config.yaml
d_expert: 128
moe_layers: [1, 2, 3, 4, 5, 6, 7, 8, 9]
normalize_top_k: false
routed_scale: 4.0
balance_bias: true
init_std_router: 0.0061
rope_base: 10000.0
qk_norm: false
parallel_block: false
init: "uniform"
init_std_up: 0.0283
lr: 0.00708
lr_mult_o: 0.795
grad_clip: 2.0
warmup_steps: 200
Below are experts of layer 7 (counted from 0) of a mixture-of-experts language model. Rows are named router (the router's row for the expert), gate (a neuron's input weights, with its number), up (a neuron's input weights, with its number), down (a neuron's output weights, with its number) and show model dimensions 0-255. Each number is 128 + 24 x the weight over its row's rms, rounded and kept within 0 to 255. Numbers have three digits each.
Before each expert's rows: "raises" lists some tokens whose logits its average output raises strongly, later layers aside; "comes after" lists some tokens at least twice as common just before its tokens as in all text. This comes from a sample of Wikipedia text that the model never trained on. Tokens count by the router's weight.

# expert 21
raises: "aged ", "al", "then "
comes after: "a ", "and ", "of ", "the ", "American ", "an "
router:114131114184128130137128134118121119110142129120064118104143126146107084131113125120144126130140157134156098166142101125150128152096126147101142113075122150119155144117148124189099162126116170124106160110139153108093113184111122179110140151135150190133152134109085112166168134124129125129099155122099117130160158107118117169115113145127139175156168153125150187174126072168109148152129153137078125091156168136123115160161130117104133123137130100139102111099137134155106108118106121127129141119126095071113062103134129146106200131145099104130100120140120142142111153155098145102150151114137133127126161098118141112154156105137126097118125066107137169124131113102095142155111127095122119172129161138103144155090163134106124138131129140138126143133146158132108120101117139
gate1:126083113156132128135129089134133073120140136137164159092171147105147115123126124146127113113144155153123161129123151114162108111112118118137147116098124111172108144119081128114151146139168126154119133142147152133124121131102097148075114131106166157102117115124096145129093108133103113134120124128146129074131101166120146183154145149162144114102132110053155116083128136159159135180114112195109130149182115132100114127112125103111130164116119131095124089103147100132117111152101153122102116146112123140099088097103168137107121096168113147151128113109148165154140188129086144133151150156082128131148102075136118149165152145146114140124163177150102117121149128127141125115123142132100139125106147176129142128092136130101200151117133172130120111154179130121122124099122121
up1:126099145139117114110070113150110117118100131129085187247154148185183120137125099134154159129108119134102121113123115114137149117114106157169142145136154167127138143142125100123137141133114151100159149191175117144148141140129125155152098133114113127121127130124150117134087131127144122114135079191103129163085138143109113152170159109120119132116136135161124126146124137162134121116145158123090140109120128149165073088088088144155158137135128135148116130127114138131114144155112140153135144120150084128116139159153112133114129148144115118153174087109152121130157116111109065109138134168120167102123134115096097093164150123125118117167154142127156168160108133137133128160110105141149159145153102120097127135124117127135159142133117179142151115104135128131127077124122095
down1:096064169127130137156153114130115126089066122141129154123124155159119142136113152118114162142173128105143116118181161140147094134133133157102122121109124127141098090162117164146145106152178147148123131200081132151150109121102128122123087122112177165136118152098116122174103087163110138143140145115137151172118164124145116168163162170110131162124123123138129125150140132132150114087078112108093092163163102156107128132125112127133126159117129140100109121095132123138102137119137148091089115134137132122159139122130145102147098113146144091157138103075114131119148135160131141153146152124111065113116171130115115138124120135117133150086139125108130096148101121126135102100089134129078146109089116112123111153167181155158157126136109121144142126104141089171151092156097131
gate2:147115109172154088129141111121092174147124077073106110123117145143129136152127085171127163108077146066141102124114138158099136104151150115128140112142140099134109116117086092130107142130097184129145131138096126150122156114147166123149134117093132116117178124122160099137144116143147144116142130133131137128132139105110172148191142137161160111122122085148142120119107149105116112086124084117079111182148112145126111101156097078113158137088146121116138136132135139114068101146153164137161083119112112090120106123152177133132153119137093089156104107119145120133125099122138150148117113158117147161153142143106136124124096110137101140104101145163117140136101105149078126115137096045161139128112121131081103135121112157133115119124128128135141158147124118097132119096100092
up2:135133143108152136128161092138163134141173142099133132162128130092172133155142106108152102134141128139082123124128107139125140160140165134111167101160114102139143156155105144133132146165131153109136162095112130107133136114144101146099125131055152135118117146121122142128136116187175123141147093128139140119108128105154150121161160141139113109094130127142128106124078156133146178097156145114153148165144125100101123133118126139118197108136107111122132172091122137128143114143147115121153104134113143143147196097090165136107108101090173101117166109110160108113118056129118133095135095123117119151142165125140118152145098121148141114139149137159103176128151139120117093163129134144163084163119094124107154145117126138099137161074166109106101104187155109122116098155147167
down2:155173131123107144109117103131107166123134128116121095097124130097149094084146098133136133089143122119122111075134164103118164129129153129113087108146106147091109165129127162114158174140137134180115192117138124146123155143113119090118138107151097099098165094108108080127139153127133126134122113131124101124145118171174118111102106087116120142127130100127101093144153115104126088139158147168116104103128143119133130131152110131132150149163099097107154087119081178116118076101147149129134144107082148161143122188091130122150130124162146144120088142114137135110162111190147167110100120132103082154156124105167113137146114106103103128106097107148123112145154141131139154101098119125133134121140181130110099110155067124123106125107126120114158153165123107110135119165173131

# expert 2
raises: ", ", ". ", "s ", "s", "-"
comes after: "f", "p", "F", "P", "g", "G"
router:153117114135122114140145119130111149124129103114116132118178168114143126143125092109165153134178131140136106184133119160153116131133135138146115102126136124146138150162139130130115153150138173122150150117147183097134118133128136138104171189190142139152126133086075110115158144086128098118115136125061118138140110082137126157097095179091123159166147127108121168165113136145130164079118119095133151175174143150093110116126127100120163132130177101165172126113127172167113162162115136129183133148098115104133107129142115141144141125166156081141119146098120149142154108146139127131132094096081137102122107126143123139119152110115108117131128107113109099097195142096098136126123127112136130158101135146103137168112135100115138128102141124108145115184152142106119092105138131
gate0:151142144090134126122090134146100125127106135105093115123135145118130154139116154150153103121107132104140161134114160138128135093133131160153104161144121158158104160100114109102147169154137134100102074092141135113138137123079137147115144147110133149114129088127135136191191101122153137116163140127134104146091101097110193141135148129133105125153140061125133122125131161161124155098162103130118145132179155143114113129136160162078071137096133135146093112110172104153095120135122135120146139200173150100145077134118122130167100131139142103093112125103108115148141147136130123149172146147131133099102103146155124161113138112080094139125065178146136063134117134129115095101120121104121131158096169157128117135124140116144124121131119135117105114115167101137112136158121146
up0:144168131168126157121154103127124090134130080126115175121104137114128117085161142143137140136137139145159140157099133097121130128138146100113104119090119135140142137135135116118117078125116169101142097106156121173132087183134137121143101079114116147147109100110151166137130168122198139105162150137151101107161148174110127105134143110103138095109111150136111095149113119150177131146097139128127144125131115119115180123142150110089132126114102130150137075090151130108075146110108136099179140115093118128105094118136103129130148116125159100152147123119123149130147141142132116135144110092113133129090089137094133160141143122218101192141121119116128128123143135134120114116137137159110151186134067113159142121183113103136119155141162152146142141154129169136111139108157088
down0:133164134156116174145119124135136144104115084188166121085138133141126134122103119148108133138129112150169121157154118102109147143138182133136158149122158131116125120099128109163138118113090148148110130143085110146077197119134121131138095148078098159143143139104128141098121132096157136135150151101186128164132103123121164100097167155083091152148136101139140125114084136142051133134121192133102109111112163136141107153111104077139152151104111149134156165111096121116121138129093161178148126091141137128135122152123126098125123118121163105117143140147120108142119110119112098115176151107134124117108135137107108122129119191143092129133148105155124094128132128127095126134127124161120167106105120125100140189140145133110082113105085123169155125133117128131124150185151114
gate1:111110093138116101148119070115135056186111144169166135101148131091135097137116103138134120108097109166127134143099118142145114111127135132137137118134124099143123152118088149100142132152128149160156114153118149138125094111094126154135133119147158124088105133108105162126096153159111134094097145096089103099126143154116104152171133149151129114111114124042137105060131120109148147162121105187126123175145136158117101126144132148111088171126151125111130112125115125139122138136107157138140131147141132114123081121093148151120108099149153160151167151123171178162132145111107136155113167124100168102126096078192119093123145124111135146107123124100101123132154120109149106132161137106140122132110102131122176132091089099105184121129124128145119117148146122102135101102116109
up1:130095102117096110121108120141136114111112123136107166199124124188181146140146124122145155140126144134127164102123107110128134114141120146169110149108156129151134162141118084105145140134118117119142127174134116130155130120115121159146123120076122130122103139111137107129099140074130123109128084170109111134160095101106117126155164091113151184105094129154106122165113139128170158108101167146123144117172105131135152101084128144146145094153129124169146132140130150114120123130128170111099164143167131140118088161115123104111141166146143102151153083159128134142158102071135080147145122136118147157116145143111125128152126129132126129164121145134185156151108147139114121169086103129183149157177122126111132104089152122182124126155166174173157106127158133125165129129107095
down1:107107128154149136113129147088127131081071126141104150111143129161144155138112159106089137138133130127170135113131112125153104097095110124133114108113061129172104159130106135137152153153164161138110169145089110168119101138174144143090113128127172149105143143090124124130153091158117130096127152111115150108131125132115127145116183151124109174119131100116147120150155115135137108135116141082119089145147110141145137164124116136140124149096130145123106140131109110147173137150137158079105117140150127163104155115111107104144162099139145087141106127100111132099115166142149150124117152130111092099142125145081103165132103117162112147118172107138145078144113139161145092092115102134061171120080134130112100201116149123156160140166123110118103134124146106193132112102136124

# expert 22
raises: ". ", ", ", "-", "g"
comes after: "N", "A", "O", "F", "An", "E"
router:124120119168123095119152131097114121141108130125115134131175128135119145129142112140179090127154165116138168176146140115145108156160122134141163122114110138158133124130143146160110142151136184110157109146115148107126138127097139137133154192169125138162152126086097132177121114096081117160117124130101124153149129102127132149127144152137132158187168122133139135180115147131130106116114111158085123167166140096101110135159139129127162093181152145127162117130093150183088138124085130098133167149128098124184099122163134155119158105145147103125089128093153121090112161170094110152167142112114133074120138129096089130122148144136125129134146102089151125106165106106101162130115140131112118136118132129106116135094084122113145136139159181094135103128157159108127140089155135
gate0:132152113090147160097102141172085142150086133102132150135146126130094148115123141152126106100099108159119151143089131129109138077117096155146102149134130144123115125124108117068117214158109121117146080076114106087113126133124129133116152164095125137129128089166170131158165092131129113087147110097133103139111104114105147129133132083076143133157179131135135122132118151151137151123155081130153124125136137118123108136137137143136129155111168114171130109146141155144105111094129124133110093194144151088151122163112104159168112099093133128103102119142124131129125142099153161150171139112111101098094144119130134179103169128098107114142090154125129103121130107127146084086117120107099103163105172146151120132152157088114109134118137131149116134093140111132119142175152123
up0:170165166149126151107154090177138068118155078117141172134113128138115149098129147169099133166149196130118123168117125093117120065151148113103122137092114142144138138140110132088144092088124165116138111165135141154124118157143135138151120067131118132168142084180135126111122168158172139122119152133120103150133162153133114112128110099144139135105092105112108132106090104119158112150121119101083117127158117156127137107163119075140142142119105152149104095125143125111114148146133080140183135148106142108114131124161147084118104133131143138174150100120096125095163117105128120114178117140125145154120111158120143123110131142173140173139146135146132144129158163119084165132136145163106136172125092133101116098135118108137128167151122143119137129162132128094093140131110108
down0:176139112147124163100106124133135142115138098162155133149139095106142135107104097191119137126127131169156110179171116127117154164124169125108134142120137112136146127121141139136154136147122102122115158153093131155106177103116131129150139134132106190109139145117112147091089076137166112128145139086137095222112085113124136126083122164091109142124146122131128103105136171134096138130087175128098110119129171155162113137149121095139131120121108131129140136087093116114131119114110131121162105090165158153130143143111086115089113136122131120148149184138104143115147102130121128153163129106129094140113132121117126136133120128150124112101118126206124096087116091148126125107128138169128149127132117113126123167114115103083095169077095127127174137130103133092130123168133102
gate1:134080120151139104140113098113142038121147150131161135100132097129153101138104147167109134101105139160135163168111148115157138126151151125145164115145120113126120136127110144109155055164145155155117116156121128136154087111133140156138149135145206137099112130098120111156061155122106121109109113111118117122163128159109105127149146121154123118121135118093159159071138121116144148130115086161133122187178130106112095108103143120129067161126100128135135074114141124117117161124102128138135154117133109131139088114104140155115145157150132128141144136100151170143136172148091131127147150120094147125140096114159118140117188132138119107157111147130141112124159124092137105144165122129129104141140126153123144133088115139095190112127171166141145091105145112123158119090125135
up1:133108114126089096106099127151099092139127123131094159210126140171135135159139130127152119118106126124113146105146089116114097122145118110140103135140162172112164136143125117089152133121072127108157153129168157123160126112132136163144138131083120159145148142098165131134129148103113109099125119159111108133113105138113122162139164111122137132117083116139112101131126124162130132139094122117112132100136131155137156083095161142148152088100142131161167136176141137128108118120153128137157158148130127132109133165131146123162123165140128126184184121146140108137153153118138084135082169120138187140113128143149118121124109132155137105160146162127166194141117137153110165149100108147163156103168077095077107098070110133153150132154163153134159132116159138139109108123129086
down1:099087137120160156154153130098126130132066114170091149110111166169104149145128148103142126155157145109145123099121121149152117099153093133111109129126109114149120153127099127158129131185186159131092154154116135153115087126188083146116123135119136137105142105137128092145130088125104142116139125097109151141133123142132103130147178105105126152132110137115151112114150104131100100107109129095112105159112101102128139144158131128112122121074124150097087111126136120135174121151147134096078125127150128164101148127125147088156136129104150117133134114073092130128113161120135146140107151129120087093122149155080088149133112142125151147098179149101136090116125102137133117136104125102081182118079134108120124183129137099155149139186137098107159109132114142178135078112099120